{
  "num_hidden_layers": 10,
  "hidden_size": 384,
  "n_experts": 24,
  "experts_per_token": 2,
  "d_expert": 112,
  "d_shared_expert": 0,
  "hidden_act": "swiglu",
  "moe_layers": [0, 1, 2, 3, 4, 5, 6, 7, 8, 9],
  "n_empty_slots": 12,
  "router_score": "sigmoid",
  "normalize_top_k": true,
  "routed_scale": 1.0,
  "balance_loss": 0.000774,
  "balance_bias": true,
  "init_std_router": 0.0282,
  "lr_router": 0.00048,
  "vocab_size": 16384,
  "norm": "rmsnorm",
  "norm_eps": 1e-06,
  "tie_word_embeddings": "early",
  "optimizer": "muon_variant",
  "learning_rate": 0.0141,
  "beta1": 0.9,
  "batch_tokens": 65536,
  "max_seq_len": 2048,
  "train_tokens": 287800000,
  "max_steps": 4392,
  "dataset": "wikipedia_en"
}
Below are experts of layer 2 (counted from 0) of a mixture-of-experts language model. Rows are named router (the router's row for the expert), gate (a neuron's input weights, with its number), up (a neuron's input weights, with its number) and show model dimensions 0-127. Each number is 500 + 25 x the weight over its row's rms, rounded and kept within 0 to 999. Numbers have three digits each.
Before each expert's rows: a language model's description of what the expert responds to. This comes from a sample of Wikipedia text that the model never trained on.

# expert 7
Bare space tokens before numbers in tables, sports scores and dates, plus symbols like +, €, # and country codes such as NED.
router:518462532448483505475526548518501510485518531492517488488489446537560521515536534547510491530526484494520462547526559519495481527486455482547485505470524496487542459491487478549468510508523490481547490511494520521515509464470545512523518506486540490506544530455546481492451532516558492490511529461493489518491461486518533526506516534477474462501485497513495489509472538503489484468521
gate0:514454485488544506511457550490476514501516491496443488484518504490469510492498513520515432519472504445489501505433509505479532510523479489492502485449473460465507495465529499491435522501498502517487505511544519515463499519472481490492520522450511528500515540445463435458494492474475479547512507486503478503490493501465548506527468485507485494525546486486513474532485520495497505465492
up0:470524472479481493529486547527550501464534446470451466515475521498514466469467483515473524515520512502539479548522535500478526501486472479515499511490537515496547535484515499511515525471506481507562496497483433467468525501507515498502508493528552512523541510500504536510507494491539473438495508563499544486520475520515462509499464462462485468486509542521435488479516491500479497450463
gate1:479511509486468474522536497494494525463529528461505501487464513496530550508479482528520477515507497434465510510515437498457494526533516514547473544473515517511556452476479482486484539495501532509491528499492509458495502543548505529506495494504516509470520533494542473479443476515491531503508493500519469444464512488495480563516521473491505501484492549531516499488542508492446536474519
up1:529490498447513503534480503501493515526481528454485501501520520485459500495477522504501501520481506505490522513526520468476499470472484499499518491488505508515493505497530493524509509508473491491514546490488463497524561579528487512535489497490481489496480492511484477511492474525512445467486531508515525527515543496487500516459505502465462499495442509513525471516580489510506470507535
gate2:485475522483551491545496470453514492519525544462456518520512500502459469488490516498501502500517457484511487484494518536519488519502462513490477503503499483508506536516534551465498509501489500519513500537432478473543509494455530493478513490530509506482489506521514513465513425484533530485515480522503483497538476508505485488509505490477466505490555462508481472527477520482507496516468
up2:526538496518523513455527502513497506505475411509511517494520489467444484506523447490474450473519531526484475457504525465509532514480526444501523491488484468542492471444502508479514530507485526537490511476483519487480495513498501507526488490516487537469521501517503518503448508530471522504482518470512548487466500493506468508510505527513478465482562457512476479467471459457515512498517

# expert 12
The century digits 19, 20 or 18 that begin years, and the space before a year after born dates, In, or table bars.
router:512492531449511522512496505519520483533492465524478482476457424530505498486512507551505465491489537460509469499508518513524443528479480504479517498504529512506496486495508527510493499504512561509558479533441510481470474477535463438473509501518525512454541530474505507479495532529541445524485549511535504543493480537523547554492482503501475530546505489487506496491481500503511477539490
gate2:446517518503483507490521510461476514510490501500503502533528479487499502498487522527497482514560511518531485485396477535533496511491511468453454508535485559492478466490543472497487461520482526506477443485449492491444545482484485485486531496534502517536531506508483539507526539494497500479517508476496493527501479492531509494506512539553504510458534531493511480479480503481523476511506
up2:504485532510488505527521518479528481538489503523520494554543510468498491516478505540496535479493527476498514516474479473531523518519509495482482526524538503495479552483559489524541501551465557457488480572460465509500481520521502479497501536525476512505498480489458539501468497525524473488523537539483507484470497490509491493499506487508524519495513501464538529516497483502516519481495
gate3:499495493504503497483472478468513518499488548472471461490537480468508502492494564562483466505466474457517490521482485515536486478518514469484537504534552529486515491495532494481465461492488499484483503474507517518508482522526500500490510495503482495549517517480474499485491514489515471514517515498512484456463518525501506528469544525496476540503491501520520502519476471530532484579489
up3:514489493460458486525516469494528494537460529503494497534513509446502521469508569546481452488448520518538532473478496534472519503501485496547494476507511533500494547536482489483466482498529511500532471477501514528544486459496499516494523458533507476483504465480489492490513475510529516480521525486533503474509492497523486510475531502490517544526528487505507509505451490491528488542485
gate4:512476462458481498503483490519486496496474464508552501521513508467496461492513494526476516495506502468473466501508488444489468520476471552503496454467517466522499526471537464528519498484487520517485482490533509502498526494524503512512470503475536520530444519511486492498493501485515511482495479483530576490514515522510498491497451508546477507495478516486499549435496519491519496489535
up4:461509532494513522498511486510519454498498462517527505489485510490465500508485489531495491510487492510507507523485466553488473514500474531523502506467507471498501511506523551514465498487500488526464489546526466473451505489537506521544518506465508490454511483531485475506510535519494548448505546549527483540455521462540505434522498519511495506513427513499477507530505503440495520502503

# expert 0
Digits and values inside wiki tables and statistics, such as year endings after 20, vote counts, percentages, scores, and Yes/No cells.
router:511525552501494499460491533506509506479512442515533539523487470472525498509566461543495532511497485490521483527521568522498496479506461477469495516456515456491531494476487527481491492491535512486527500507459495489451518461500469484478515489505554476472503539497492541503467548517491470536532506458505457494505484548508503514476511534496523482490477473468452463503457525512487481497483
gate2:505486500499511491511482471527516482500490485533540468536502500480517509492457506504494490519527516486522477473495519503518541508545530520500470493501527523456518468472477476518543479493491469506518547523515451484505462508521537506484531511517464482454557523512505520544506531484480531487510486506530524534533496503463515467512467543538496473470502547504500508507530499472518478506469
up2:487487530484485469496498522466510538521491463480470467547475478500514477504538504518509481536506477514511518511485538477507489495550507528466503465528499488552504522502461484519519498496513492488493496504490533503494485543501510509498522486484531521452496491532531498502512486492500494530491458505457534559494488469526491530526495540478534489483494494441517498543487484457501467498512
gate3:505510538414513539495503482498503494486506477511512513566474459497469496442470533492448476516513495520488546513546487497498492548472518514533496493539502537482466481508512533532499467493513525483508517509518518487490493522518532500463447510490489503488486485505567451527526476454507478520523427494488511524486530498522505506457501504505476484527504486479504497500502477466443480506494
up3:531505492537505489525503529490510480533521509485528546441516532513541521534516488490525542489513540478495492508480508496492512486498461516497473470488540490487490514515460489526533520520505498478468518507486520493511507472539467513529518518531515535492541504480498517483519513532525488484471531552535495496511536484503470503518541519484502532541527540506521435541470526545531548501477
gate4:508516518475485496529498458493472534474477472467504523514500502513489512548481507564549514476487516477459505522516483525520453488523485507471488490501476548494434506489465493466509535508514515508508484499496553510471521514503491486505466503533515531441415458540469501478468510498478486480511510500444485487490488488541495505496491481529504470469523509485479500487503498495530509494506
up4:551523470465499472522477490551534512483512483461494519521501490451470509544516501498505505496532509501447498523520467476492515494523527483506519492467465476485468499490465475534529543482543505479527527532522548444499507465506525518495508482487495484490456457524485499523462504508507503504463531468469469490486493482528494499489485481489469472495474503467477498502480482508562494504505